From a checkpoint of a small mixture-of-experts model trained on Wikipedia.
Experts: 96 experts in each of 7 layers, 112 squared ReLU neurons an expert, 6 picks a token, a softmax router.
Below are experts of layer 6 (counted from 0) of a mixture-of-experts language model. Rows are named router (the router's row for the expert), up (a neuron's input weights, with its number) and show model dimensions 0-79. Each number is 200 + 30 x the weight over its row's rms, rounded and kept within 0 to 999.
After each expert's rows: "mostly gets" lists some tokens that are sent to it at least half of the time. This comes from a sample of Wikipedia text that the model never trained on.

# expert 82
router,218,203,202,223,210,176,213,173,217,247,199,243,210,243,218,172,159,229,174,198,211,150,198,208,143,246,243,224,247,148,199,223,187,249,239,225,232,146,200,231,132,209,185,221,235,212,183,136,207,207,192,182,190,221,197,179,189,152,189,163,226,168,162,193,151,190,197,169,210,202,189,186,227,177,163,238,189,193,191,242
up0,165,230,202,168,201,191,179,157,226,224,165,169,214,184,229,151,171,217,182,210,152,228,213,241,235,244,185,230,198,182,175,202,291,248,219,206,175,177,167,208,177,177,100,201,111,179,174,169,218,242,203,226,167,227,142,209,206,211,190,196,176,203,197,227,220,235,187,212,205,182,224,229,148,204,188,199,175,205,210,203
up1,229,183,202,225,198,187,181,199,187,219,214,198,262,230,197,234,234,229,147,222,231,223,185,209,251,191,182,234,239,162,230,210,197,271,240,141,190,203,189,204,173,152,209,193,234,154,224,246,202,214,204,217,215,192,233,161,134,220,186,254,203,216,262,254,262,188,192,212,249,160,193,202,219,190,224,246,186,222,179,192
up2,248,208,171,230,189,198,206,225,179,170,192,243,160,244,190,229,223,191,194,211,163,168,203,234,208,225,152,215,222,230,204,202,198,185,174,184,189,160,212,236,173,153,168,223,217,256,194,185,227,165,221,207,235,184,178,191,274,203,204,231,237,234,142,167,188,196,183,205,209,223,198,168,221,173,204,189,257,224,201,200
up3,213,218,213,151,220,232,235,162,200,224,224,180,199,253,146,208,213,221,211,183,217,224,190,237,185,181,253,165,137,222,209,227,201,129,232,216,152,157,164,214,206,229,208,209,223,191,210,174,209,205,238,194,212,269,242,190,186,167,228,180,237,190,183,258,198,201,217,208,242,241,221,178,240,177,211,234,191,241,141,194
up4,186,168,198,225,159,155,165,262,201,181,156,210,242,186,189,210,209,241,201,216,180,246,172,166,186,200,247,211,225,234,226,221,168,151,245,115,234,272,229,263,203,194,180,256,210,176,175,217,179,218,272,146,228,233,164,234,220,230,209,224,208,210,202,224,221,228,212,179,236,233,212,218,184,255,188,112,182,173,231,234
up5,169,176,212,225,206,197,123,173,211,234,202,231,197,212,211,191,196,157,160,184,147,163,139,217,250,160,251,217,192,172,219,224,213,200,184,183,205,229,223,233,221,175,221,205,187,195,187,148,189,193,183,271,170,200,186,167,184,169,204,189,144,175,199,177,213,203,182,229,244,172,147,240,210,220,228,211,197,150,217,167
mostly gets: " '", " &", " (\"", " \"", " Or", " “"

# expert 15
router,224,230,258,178,192,158,187,205,247,234,154,157,219,220,215,202,140,233,262,200,157,213,169,249,192,204,162,202,207,218,199,221,181,207,142,188,195,205,187,196,216,242,186,204,220,185,185,252,240,246,233,234,198,245,242,160,189,185,181,216,246,232,225,192,214,196,194,203,201,220,245,218,233,116,224,245,228,143,175,242
up0,223,229,214,173,200,156,220,208,213,215,228,174,226,193,171,228,176,197,279,175,170,249,220,218,186,167,221,225,140,196,225,225,204,168,193,146,237,207,154,175,222,254,217,260,238,201,207,183,258,221,150,219,200,238,183,180,161,174,226,153,213,146,108,198,171,133,200,159,209,246,158,201,198,202,203,216,173,221,188,206
up1,216,168,190,191,222,219,196,220,149,197,162,202,240,155,181,224,209,214,184,228,223,225,156,146,203,237,194,144,162,226,201,223,244,168,113,151,185,120,214,193,236,210,207,276,194,264,235,169,217,193,182,213,218,227,188,217,228,173,208,222,190,256,173,208,198,248,182,235,182,208,161,214,185,200,174,231,223,193,193,192
up2,209,148,214,174,221,162,137,183,162,192,278,219,164,262,205,229,154,202,185,226,193,127,214,169,225,179,173,220,170,230,224,177,153,241,242,227,231,243,240,233,171,183,256,207,223,219,181,206,202,188,225,193,193,193,270,224,182,214,144,170,275,159,185,237,215,236,206,185,200,212,191,213,223,211,192,173,215,185,213,213
up3,216,195,209,187,234,137,190,205,174,235,192,180,221,194,196,115,228,224,199,166,186,215,232,185,177,173,170,215,220,213,241,226,181,159,208,163,247,269,243,172,232,203,200,231,186,208,224,236,200,177,196,191,185,182,192,261,188,187,168,176,182,212,163,219,138,202,155,229,136,220,155,182,223,206,193,194,155,129,199,224
up4,172,189,171,210,164,200,147,234,237,176,241,218,226,272,202,265,186,248,197,179,182,202,198,175,166,161,128,204,214,185,188,215,186,171,147,233,229,260,182,218,193,221,260,211,176,219,150,146,151,165,182,192,202,170,229,195,227,241,213,233,224,177,222,174,159,213,174,172,209,188,231,140,251,183,187,171,222,184,214,203
up5,208,168,233,168,246,210,247,218,215,173,187,190,210,189,225,185,240,178,226,226,182,209,159,204,182,196,172,221,185,194,186,190,253,207,235,221,179,109,146,196,211,205,243,188,202,250,162,225,171,199,186,181,244,202,209,205,132,249,192,137,210,187,245,173,138,207,163,233,192,192,193,163,187,200,200,185,194,186,185,204
mostly gets: " Alexander", " Robert", "',", "ika", "ić", "ki"

# expert 80
router,219,215,196,180,216,226,216,197,234,198,163,155,220,189,259,249,219,224,258,214,209,203,172,220,199,191,208,173,196,241,224,224,218,247,238,264,253,204,198,222,185,164,207,265,205,186,234,174,208,198,254,164,183,254,201,176,198,174,199,197,248,238,223,222,152,212,194,263,244,198,230,214,163,151,164,167,177,188,177,182
up0,205,203,178,144,217,203,234,202,206,191,208,214,167,186,195,216,245,208,223,156,177,170,183,184,185,144,217,205,254,170,213,241,189,202,174,205,206,163,221,191,208,175,212,202,158,117,220,191,217,196,225,192,213,149,200,201,227,224,223,205,161,200,213,228,210,201,191,238,208,220,152,254,203,211,180,249,189,167,174,167
up1,240,218,152,250,207,190,222,173,172,248,169,228,186,207,251,266,162,201,207,184,212,164,172,298,210,182,184,224,164,225,177,181,203,190,187,219,228,250,212,188,225,224,191,204,183,209,186,198,162,176,183,172,162,217,150,222,202,210,180,244,204,217,238,224,234,172,253,142,222,158,172,161,239,223,203,191,223,201,188,231
up2,183,159,255,179,225,185,231,192,186,245,221,190,244,175,164,200,181,180,272,225,200,134,183,195,140,147,151,175,219,194,217,198,202,247,204,233,247,204,188,179,193,174,274,169,204,151,127,115,218,217,214,178,260,198,236,219,197,204,234,137,152,146,221,226,117,230,210,163,202,145,173,200,190,185,182,199,171,245,206,190
up3,210,223,89,207,204,238,158,210,200,129,184,162,173,185,175,200,159,213,257,252,161,195,149,162,229,199,182,215,144,223,234,257,172,217,181,146,225,200,174,197,214,210,220,194,195,160,215,210,238,276,227,215,229,227,208,182,206,225,197,185,185,217,141,153,225,198,197,193,157,201,137,174,182,182,220,220,192,180,171,211
up4,150,208,134,234,229,223,195,194,177,202,234,201,226,171,174,185,214,195,233,190,237,189,205,236,200,221,208,223,180,184,223,163,238,175,209,192,169,223,159,176,218,174,174,152,226,192,239,226,191,233,224,161,191,142,195,203,180,198,261,128,156,154,232,152,211,179,213,196,181,211,152,178,181,237,202,214,157,213,206,254
up5,238,184,188,165,209,183,230,195,179,178,215,168,174,217,244,224,229,184,174,178,234,170,158,211,132,264,179,209,272,172,192,169,233,166,219,201,153,169,180,176,168,141,279,228,176,218,219,241,240,206,166,175,218,170,191,153,248,214,200,195,194,199,191,188,203,187,165,143,193,177,193,211,187,235,208,175,169,180,178,198
mostly gets: "ah", " Mah", " Ram", "aj", " Singh", "á"

# expert 36
router,217,177,266,182,135,216,236,244,202,196,137,160,173,128,214,180,204,198,285,204,238,262,173,197,243,217,201,226,195,167,179,195,198,166,217,215,228,189,144,197,219,138,203,183,236,209,194,149,212,245,205,193,220,198,185,222,214,162,205,195,212,222,159,209,175,222,215,228,211,239,174,204,187,198,187,177,194,237,192,147
up0,216,187,221,188,232,221,204,219,169,197,197,231,180,202,134,154,162,222,190,194,228,184,246,178,234,222,202,177,208,214,192,226,187,156,171,192,201,218,187,155,185,164,186,209,198,139,209,172,229,184,202,182,229,172,239,169,197,161,183,246,200,172,180,174,241,230,237,238,190,166,187,215,182,160,169,183,240,150,213,210
up1,199,214,201,166,187,191,199,220,213,253,217,245,185,206,165,253,227,223,239,190,150,181,201,189,206,213,106,120,249,180,213,208,152,220,200,206,201,246,155,192,177,202,204,220,182,148,219,207,211,174,181,215,218,221,195,214,203,225,214,222,186,183,202,172,179,168,220,199,250,190,164,193,249,206,218,120,194,237,217,174
up2,209,295,140,194,221,236,164,179,208,169,168,190,173,207,179,214,128,184,198,161,202,159,192,175,201,204,185,259,180,180,190,165,223,182,197,206,216,194,238,225,186,210,161,195,174,250,216,212,230,236,201,157,179,236,174,190,176,225,154,162,269,206,248,216,231,168,168,172,214,233,201,218,182,215,217,213,224,138,244,207
up3,225,211,165,192,167,190,195,203,197,203,208,204,207,195,192,177,240,227,200,204,202,197,225,191,187,210,159,165,190,187,173,219,196,207,188,183,142,203,182,241,198,216,224,175,193,241,214,181,182,221,221,180,209,180,196,253,182,210,239,200,216,170,226,155,204,232,200,143,196,159,236,277,180,200,200,148,205,207,227,140
up4,179,180,207,212,230,209,215,201,211,152,193,220,249,188,205,227,191,163,170,182,220,204,227,180,229,230,189,230,196,247,211,229,241,189,168,225,190,193,188,207,165,243,190,162,204,192,175,159,197,164,144,187,148,192,226,155,256,189,290,166,241,227,234,177,198,283,225,185,204,211,213,217,150,168,238,240,163,192,217,184
up5,144,148,174,178,201,199,268,215,207,174,200,283,167,202,150,204,194,223,151,204,179,193,182,228,248,188,191,118,193,169,209,211,211,199,196,187,205,227,185,193,236,168,212,196,233,279,240,180,203,223,254,192,225,251,246,226,174,160,219,182,165,153,212,205,160,174,201,198,196,208,219,243,218,186,159,155,221,212,210,185
mostly gets: "\",", " Representatives", ",\"", " town", " Affairs", " coast"

# expert 73
router,179,214,219,219,239,184,214,211,197,226,183,232,239,172,170,216,223,223,177,162,204,184,237,152,182,221,160,238,154,225,118,159,203,174,139,176,201,167,163,219,226,227,170,164,231,176,186,202,191,246,197,212,212,203,169,212,158,188,168,220,164,154,200,217,204,197,149,202,172,191,192,199,185,234,226,231,189,159,202,225
up0,244,189,189,212,236,211,203,210,246,195,237,202,241,153,208,216,175,187,213,205,204,163,169,225,204,229,208,227,214,212,225,197,251,164,154,202,222,269,147,152,178,203,203,225,191,182,160,174,204,246,221,199,220,246,195,175,210,194,227,228,206,221,149,179,158,193,205,181,262,247,199,206,193,221,163,166,218,190,173,222
up1,242,180,187,223,174,187,210,216,187,194,181,228,185,252,162,201,190,175,166,167,197,150,176,223,152,170,194,198,225,225,197,207,155,227,171,150,134,193,181,230,219,179,152,148,152,175,173,163,183,241,196,162,225,182,153,215,219,162,248,185,224,163,134,167,189,227,201,177,205,173,157,178,131,168,231,246,258,196,212,186
up2,218,170,150,204,199,230,167,165,233,166,248,234,183,198,195,227,184,192,167,170,177,204,215,237,208,202,204,169,149,174,254,206,221,174,228,255,243,302,215,240,171,148,195,169,164,156,206,196,226,208,189,222,240,195,167,177,211,178,188,186,183,198,168,226,215,218,216,231,229,238,207,213,184,202,215,127,223,209,186,158
up3,171,199,213,238,205,217,284,169,156,193,181,191,237,228,183,224,268,234,169,258,207,196,210,224,176,180,153,231,136,259,189,214,209,182,208,233,218,195,160,176,150,138,241,187,174,213,165,208,193,192,191,219,238,146,184,248,225,125,256,171,229,149,203,162,230,240,257,240,193,203,151,224,224,206,147,226,191,181,154,181
up4,207,156,179,197,193,181,188,227,207,162,221,177,243,259,189,246,184,192,244,197,221,196,240,168,221,244,154,216,165,136,227,212,198,214,199,286,165,198,193,186,232,202,223,179,160,233,238,206,186,225,197,230,245,229,227,179,261,168,195,198,179,211,194,168,205,150,205,188,206,222,244,174,198,219,172,201,184,242,268,211
up5,182,198,195,208,247,172,224,219,176,205,169,130,246,181,145,176,143,232,210,197,257,176,166,165,194,172,259,188,222,220,176,212,204,227,236,183,209,133,165,236,246,232,189,248,158,201,243,192,254,188,190,158,182,207,155,219,272,190,154,236,142,231,212,153,251,187,198,180,213,205,211,221,190,235,192,135,171,151,209,202
mostly gets: " Preceded", "|---|---|", " Succeeded", "):", "%;", "\n   "

# expert 22
router,178,175,185,221,154,192,162,161,161,226,146,248,239,125,234,203,177,200,211,176,197,177,216,146,181,196,154,136,227,199,155,244,221,206,165,212,253,251,169,173,213,193,251,160,249,249,180,184,237,217,169,208,229,222,216,188,202,192,181,189,179,220,247,218,216,204,154,162,206,192,196,209,217,188,229,152,136,195,190,172
up0,227,136,238,199,161,227,186,225,144,158,173,213,143,187,189,213,219,210,185,217,234,214,194,149,220,157,170,180,244,211,197,194,172,189,200,215,146,157,193,211,182,235,188,221,240,200,218,208,183,180,159,216,201,201,153,153,208,213,160,200,233,171,221,217,175,186,219,180,233,191,192,153,233,163,221,214,213,191,209,202
up1,161,250,177,197,215,246,205,213,196,214,207,145,248,215,176,168,223,168,167,185,160,269,220,201,151,225,218,240,189,181,209,170,209,176,167,230,184,165,151,212,188,244,209,154,198,236,224,232,249,199,173,224,147,279,188,191,207,211,118,156,236,173,202,212,234,210,199,197,225,177,224,224,221,203,216,170,215,191,169,176
up2,182,182,204,238,214,221,186,193,217,218,144,208,188,163,215,142,191,134,204,166,212,212,205,191,177,216,234,208,184,222,209,192,189,142,172,179,196,161,161,206,193,189,204,228,223,147,170,207,144,232,234,199,215,218,206,230,203,196,218,208,195,263,222,125,220,181,180,233,220,261,236,210,157,212,201,209,137,193,208,226
up3,190,187,238,177,150,238,173,168,211,161,218,175,219,195,170,190,258,222,217,227,205,197,275,169,228,174,157,188,139,232,207,220,156,192,217,223,162,160,180,122,233,170,197,196,189,237,231,176,137,187,187,159,202,168,189,235,190,151,187,173,167,166,192,248,210,206,132,234,169,228,182,212,257,262,242,208,212,179,225,218
up4,271,213,221,219,176,191,165,199,226,196,209,208,203,186,197,154,169,223,188,213,220,211,208,253,198,158,142,190,209,222,140,232,204,190,209,188,156,255,194,170,163,210,167,228,214,222,192,231,196,178,174,189,258,192,196,220,227,231,208,190,184,153,229,181,222,143,176,257,175,194,200,190,240,183,227,241,151,199,212,237
up5,206,208,177,188,239,220,199,146,171,187,228,203,234,218,234,177,198,193,233,232,146,225,229,226,195,178,209,142,166,197,201,212,165,141,212,172,250,183,211,161,180,184,219,189,137,189,246,190,202,204,171,243,222,224,177,189,200,197,205,159,186,177,208,155,245,192,216,205,177,212,221,163,132,199,253,135,202,176,244,197
mostly gets: "\n   ", "\n       ", " Title", "%;", " Assembly", " Votes"

# expert 48
router,223,206,212,213,190,187,157,233,220,203,141,202,142,141,191,204,190,185,255,230,252,181,189,235,217,222,210,277,195,196,165,237,210,191,257,218,219,189,195,247,161,215,246,149,189,228,205,142,198,192,227,166,162,200,176,174,178,176,221,182,179,250,231,218,249,260,244,159,212,226,267,203,214,206,203,164,222,219,220,225
up0,223,212,198,188,187,177,227,263,208,193,178,112,200,174,197,183,206,203,164,210,170,191,185,184,243,215,186,206,170,125,178,217,246,225,172,211,188,225,244,250,223,214,261,199,198,201,250,234,207,138,210,189,229,168,212,197,204,276,206,210,235,203,181,201,200,215,224,199,189,143,212,221,180,219,227,220,248,169,229,186
up1,147,135,232,189,204,219,204,208,199,164,179,178,235,229,199,198,232,194,205,225,155,208,203,169,235,249,200,209,234,230,183,144,161,146,181,238,176,207,193,188,124,226,133,160,172,198,234,172,229,200,220,184,196,227,196,187,237,203,243,203,239,202,280,162,216,221,208,183,163,205,208,205,209,149,197,192,180,219,214,226
up2,218,191,177,243,191,210,171,177,227,199,188,201,206,222,202,169,215,200,168,213,248,193,234,189,165,220,114,224,186,177,221,203,166,119,198,253,248,176,168,252,235,195,231,204,198,204,256,170,232,198,237,209,251,202,235,255,223,190,184,170,217,226,219,225,210,187,242,219,143,229,205,221,212,178,185,172,182,229,288,264
up3,207,174,188,240,164,269,221,176,113,239,202,205,247,213,202,192,202,184,184,235,152,220,220,204,192,197,188,189,239,190,184,232,255,187,184,189,195,102,217,168,225,222,184,269,199,187,177,208,193,217,167,192,182,203,172,210,190,153,185,171,144,157,215,209,129,232,193,188,186,210,200,219,177,231,222,165,170,201,192,238
up4,238,145,115,261,214,148,240,220,149,174,193,175,208,203,191,246,178,232,228,194,233,205,190,265,175,161,230,202,160,194,229,208,188,202,192,181,139,229,219,236,230,182,237,191,193,169,211,228,209,224,182,191,227,194,235,210,216,210,168,162,212,154,239,148,204,197,225,206,225,184,220,189,176,161,181,155,216,172,209,178
up5,182,209,194,156,226,182,228,232,249,195,191,201,280,190,158,195,205,228,253,207,221,228,135,189,174,217,222,190,170,206,218,218,199,199,230,191,211,207,203,129,224,221,250,195,202,225,195,186,190,223,222,177,163,249,195,144,239,156,231,200,222,211,221,167,234,119,153,235,202,216,233,182,221,219,223,221,156,238,167,206
mostly gets: " film", " Film", "\"", " Street", "\")", " Bridge"

# expert 32
router,242,218,137,228,227,194,184,249,230,160,244,166,221,200,166,177,163,175,181,210,218,176,225,170,142,244,157,164,220,201,141,195,196,150,161,232,187,190,221,194,221,159,171,243,203,229,206,180,216,191,207,210,216,257,210,191,193,199,218,208,177,153,201,206,153,240,193,227,179,205,182,184,204,200,161,212,188,183,181,218
up0,180,179,163,175,231,167,174,209,176,165,187,146,227,199,195,189,223,210,157,245,255,189,204,182,269,181,182,188,175,214,192,175,194,200,220,182,165,164,199,225,182,200,253,225,209,192,172,176,219,129,209,181,204,164,190,165,189,186,209,199,211,267,208,191,257,234,193,226,195,184,180,190,149,246,145,263,224,223,212,187
up1,166,187,204,166,186,229,225,234,211,189,214,185,225,215,178,183,163,167,250,226,224,274,212,198,193,173,211,226,196,180,225,181,223,222,197,198,240,191,130,222,221,209,216,227,169,208,188,205,144,187,227,193,201,203,179,238,113,208,234,206,240,196,218,189,177,199,210,174,223,199,244,206,191,193,236,213,207,199,226,151
up2,201,255,186,203,195,161,202,223,174,176,216,240,225,130,204,207,219,187,253,230,235,205,209,248,224,185,209,211,221,212,186,219,213,210,178,216,146,244,199,145,198,184,227,159,182,161,193,257,202,133,244,232,137,196,224,253,126,190,168,179,222,201,170,173,199,144,119,236,213,188,256,159,210,219,166,172,186,183,174,203
up3,214,197,168,217,204,191,187,194,172,194,163,253,218,187,152,173,176,192,171,182,129,266,282,201,170,257,218,210,167,185,150,241,215,117,239,228,177,171,205,222,200,128,190,192,186,233,196,142,206,254,142,193,214,160,240,183,208,239,233,189,158,241,210,200,252,191,222,186,220,216,219,190,154,189,138,182,193,162,138,190
up4,208,190,150,186,195,242,166,204,237,175,208,198,181,238,210,249,214,184,227,189,159,205,202,197,178,239,191,183,202,147,172,163,185,188,240,238,214,207,200,228,231,177,199,209,215,260,226,170,176,214,181,156,171,254,254,226,155,173,209,212,218,156,235,187,233,191,224,147,205,192,214,233,206,146,214,148,178,213,265,160
up5,207,209,189,195,206,193,129,126,177,200,223,172,138,224,197,159,260,185,185,191,183,154,225,199,200,206,239,197,179,249,222,183,198,189,182,178,207,190,237,185,163,167,226,205,224,205,195,151,204,186,182,211,182,124,173,199,226,184,242,217,186,219,179,227,211,211,155,192,155,208,238,175,187,213,157,151,198,213,220,224
mostly gets: " un", " Sc", " Mar", " co", " pro", " Ro"

# expert 63
router,160,194,263,227,216,170,223,231,208,211,190,176,168,204,190,184,185,203,178,166,213,185,193,219,145,236,179,199,167,220,191,143,223,219,228,213,161,192,220,223,268,232,178,158,231,156,177,149,187,176,168,218,164,210,201,211,140,198,178,170,200,210,273,170,192,193,203,158,203,188,238,191,210,207,176,183,197,153,159,207
up0,210,186,175,231,181,154,211,188,160,171,232,261,208,180,199,210,195,227,186,236,206,231,229,221,137,144,234,242,181,231,211,246,167,167,217,156,163,144,212,198,211,168,168,195,211,210,216,233,215,215,178,220,187,161,222,183,170,183,170,245,223,203,186,221,191,176,236,175,187,167,214,224,162,225,184,259,236,197,195,192
up1,145,177,287,194,183,209,207,199,213,215,176,194,193,167,244,235,230,193,210,202,219,268,176,202,145,131,213,219,224,141,160,168,169,180,210,189,188,231,139,254,222,252,183,192,179,210,225,167,176,237,189,171,171,213,164,187,201,222,204,197,169,190,190,200,191,209,265,244,206,189,159,245,190,168,245,168,162,165,160,201
up2,237,204,226,190,225,174,186,209,147,206,152,224,250,160,170,287,172,171,238,237,182,246,175,189,150,262,166,170,229,227,178,235,185,196,137,214,201,154,201,249,263,193,225,235,168,199,186,262,180,187,166,178,216,211,158,187,152,160,188,153,185,210,185,249,212,223,237,186,185,187,210,207,178,186,211,186,272,214,203,195
up3,180,209,174,183,216,146,245,233,252,214,235,163,169,162,187,198,201,153,221,163,230,204,208,199,180,200,192,149,209,256,208,169,191,245,214,135,172,231,215,201,210,194,197,138,206,259,243,226,164,196,183,222,261,226,214,240,197,244,202,199,226,205,193,192,207,187,163,188,215,175,230,180,194,188,186,216,170,231,180,215
up4,220,171,195,215,212,185,213,227,135,162,128,171,229,248,170,159,210,164,212,171,192,205,191,249,208,130,182,113,242,160,155,198,177,236,215,210,175,223,213,236,167,215,211,208,232,186,256,212,198,244,226,167,252,234,264,142,180,214,221,204,181,172,184,211,197,233,204,226,265,211,194,240,219,254,219,214,198,239,202,179
up5,136,198,207,192,169,173,176,235,196,123,233,179,212,233,142,173,148,224,145,244,221,228,221,250,182,182,218,186,197,216,165,143,219,148,199,219,180,181,154,184,227,211,228,220,166,209,186,213,195,149,236,166,159,219,186,193,202,205,207,255,234,198,200,240,213,165,178,208,209,227,171,247,212,155,217,202,211,213,203,199
mostly gets: " Albums", "rom", " Rec", " Report", " Chart", " disc"

# expert 84
router,183,222,191,196,248,165,187,202,181,248,167,239,194,253,207,174,143,268,211,236,191,176,139,164,185,196,238,200,158,173,220,186,238,184,226,214,215,198,215,204,185,194,222,174,229,232,187,205,189,199,182,197,206,198,240,244,165,204,219,177,207,198,207,219,247,218,197,238,213,128,199,158,188,195,173,201,175,240,197,195
up0,223,179,185,218,193,164,193,138,195,269,251,226,172,217,171,195,172,193,201,235,223,175,210,194,216,164,187,222,190,241,172,196,228,146,198,159,230,201,185,190,231,225,190,214,184,168,197,227,198,222,222,180,198,221,193,195,222,218,209,200,286,243,214,223,200,189,197,174,217,197,225,166,196,249,208,200,151,190,193,219
up1,205,207,156,206,176,228,158,186,172,200,250,160,213,162,208,132,191,261,239,254,272,198,195,183,223,186,220,157,185,224,288,196,218,175,269,245,208,258,255,223,186,227,225,172,176,209,225,171,247,205,136,185,202,204,257,212,162,219,182,213,199,164,190,173,242,189,226,201,300,169,244,176,167,187,201,197,177,211,173,230
up2,256,222,196,176,154,199,208,196,164,227,251,219,192,170,180,248,217,226,240,162,144,170,220,179,172,167,244,197,233,204,255,250,189,216,243,201,191,219,196,178,186,234,208,210,197,202,235,256,160,216,219,166,235,255,205,231,223,231,171,226,197,194,221,234,251,188,226,202,231,216,222,181,215,175,183,223,170,232,186,224
up3,191,160,171,222,211,193,174,177,215,233,231,218,217,224,214,200,217,204,197,206,195,177,227,225,192,215,206,184,219,154,253,196,196,168,213,171,244,184,157,236,209,191,200,160,160,181,202,177,179,220,201,205,228,206,214,145,210,187,185,127,188,249,184,249,216,191,264,250,189,203,203,254,158,197,245,192,190,243,217,205
up4,219,197,189,189,218,189,192,202,167,202,146,172,241,217,188,209,185,215,157,169,183,218,187,174,194,207,141,112,236,259,248,231,178,196,192,211,208,198,237,213,178,238,209,217,179,163,238,227,246,199,221,207,158,226,241,188,267,217,219,180,244,176,217,143,200,231,200,208,176,193,214,225,189,179,259,172,226,214,238,172
up5,173,255,216,223,181,146,198,204,227,190,164,228,222,176,232,199,230,156,182,196,182,232,179,170,206,186,197,189,211,243,224,203,207,183,176,173,234,227,205,170,201,213,151,161,193,163,194,164,215,235,176,249,228,205,207,178,226,153,172,197,158,191,171,209,202,163,209,211,182,143,179,147,203,190,232,189,219,192,163,195
mostly gets: " $", " .", " pre", " −", " Succeeded", " rel"

# expert 76
router,220,179,182,169,248,218,163,215,232,240,170,222,196,225,241,213,193,231,213,192,218,166,203,177,205,211,176,208,159,214,169,188,203,164,131,162,186,215,184,164,161,210,149,181,186,196,205,174,256,233,171,253,242,219,209,192,217,183,191,184,191,267,199,220,232,206,165,116,161,158,218,231,225,159,207,230,216,170,172,192
up0,203,130,175,219,184,233,228,214,197,199,203,235,213,199,231,170,227,172,178,196,189,210,242,266,193,239,191,203,184,179,204,175,170,165,183,169,236,210,259,185,194,178,234,218,163,216,206,248,132,205,233,226,190,264,203,167,179,180,138,221,167,168,176,235,189,211,201,183,183,216,214,196,231,254,239,208,172,213,177,222
up1,187,174,178,228,177,215,212,191,237,152,151,202,212,174,187,191,247,178,219,192,221,216,134,188,222,203,163,193,192,190,225,201,227,198,160,193,241,263,207,197,164,184,207,212,207,226,156,221,233,209,227,190,194,158,184,200,172,138,192,155,175,174,208,185,160,212,197,151,156,173,218,240,156,158,259,253,167,187,194,194
up2,215,211,259,221,149,175,200,168,191,197,157,212,189,239,188,273,200,181,212,167,171,216,139,194,212,257,187,206,167,184,168,195,182,214,201,234,203,125,166,192,212,166,222,187,194,209,217,198,201,162,195,138,211,218,196,171,189,255,206,240,194,266,216,173,236,160,156,273,169,200,178,227,232,199,201,229,136,205,224,255
up3,175,194,212,177,201,165,207,238,228,273,214,165,166,223,175,205,280,147,209,129,195,164,197,150,229,277,225,199,193,197,205,210,134,167,229,201,215,220,225,214,217,159,177,180,205,170,190,177,241,237,229,149,206,188,187,205,238,198,169,216,180,269,244,219,220,210,232,171,208,202,200,238,222,198,181,253,229,253,178,196
up4,194,127,197,232,186,230,208,225,179,210,160,258,188,255,216,170,215,215,189,182,217,180,177,225,186,200,211,215,207,246,204,192,248,276,185,187,165,176,213,219,178,186,205,164,185,161,162,206,187,192,201,237,179,181,196,162,205,232,152,198,219,209,148,206,253,257,215,204,207,203,185,180,223,185,223,173,211,241,212,183
up5,238,167,173,177,226,200,200,212,212,193,172,214,219,217,194,208,213,195,175,171,216,164,161,152,176,177,203,216,209,209,210,185,228,255,209,200,203,227,163,218,199,137,211,172,138,220,229,198,175,168,246,224,145,237,207,245,239,231,202,144,198,183,222,204,222,152,189,163,185,175,196,183,199,188,234,184,202,204,189,217
mostly gets: "',", " JPN", " GER", " ESP", " ITA", "="

# expert 53
router,172,184,200,195,206,204,260,213,191,202,270,159,221,223,183,208,209,195,164,226,160,227,197,210,164,197,238,205,250,216,174,240,193,184,187,192,176,190,163,207,213,182,220,252,237,244,221,217,231,221,166,245,216,182,167,277,190,184,183,216,173,237,166,147,183,201,250,236,192,183,221,141,185,225,165,152,192,222,197,148
up0,197,144,213,146,190,217,180,163,163,223,212,160,197,229,223,197,150,183,242,192,231,200,222,193,167,232,230,266,241,202,194,177,194,223,214,200,199,223,156,225,177,217,163,205,203,158,195,219,227,204,242,251,206,252,226,200,221,219,225,213,225,167,249,199,193,226,167,245,205,172,247,204,188,155,225,222,202,232,211,195
up1,188,190,206,262,211,186,234,180,193,180,222,219,152,228,213,186,205,151,179,188,160,177,210,204,247,206,186,183,194,213,179,186,176,177,248,220,202,176,215,160,181,183,199,182,202,165,173,227,210,175,231,186,193,121,257,213,227,233,194,174,198,181,198,184,187,165,164,212,261,206,217,221,196,248,186,238,221,232,199,212
up2,150,175,199,195,227,165,193,172,175,203,163,186,141,182,160,210,210,187,200,178,199,194,207,173,274,178,247,234,207,242,177,164,174,165,216,184,186,188,194,176,187,248,187,173,210,246,175,195,202,248,269,183,154,241,211,194,116,261,191,221,207,210,162,233,158,222,222,235,207,198,175,231,219,208,173,198,192,218,235,201
up3,198,214,173,192,186,214,173,130,162,185,198,184,207,182,232,159,169,183,183,191,211,201,174,208,167,192,181,216,187,202,192,211,229,237,180,212,210,192,201,224,180,160,233,183,205,203,251,204,250,191,213,215,221,197,195,157,157,271,180,169,187,224,207,237,206,245,182,181,226,203,154,225,187,246,186,220,193,209,224,216
up4,196,158,210,266,218,200,225,156,224,164,170,209,206,206,244,146,192,181,216,157,195,231,241,211,212,233,184,245,188,182,220,204,215,136,170,186,186,194,237,158,217,161,174,239,201,210,177,210,203,176,173,182,244,140,242,167,250,203,195,202,210,188,191,203,177,172,186,203,196,222,166,160,188,243,172,153,224,132,210,313
up5,168,214,222,268,217,266,217,172,176,242,182,174,245,172,242,144,193,213,239,165,184,202,174,173,213,172,199,160,158,213,168,199,186,196,160,207,256,219,258,251,245,197,196,187,214,188,221,153,173,178,223,239,123,154,212,217,221,172,186,231,173,194,228,193,208,204,196,178,179,197,215,194,189,219,176,238,183,206,214,154
mostly gets: " p", " T", " P", " t", " Sp", " Sh"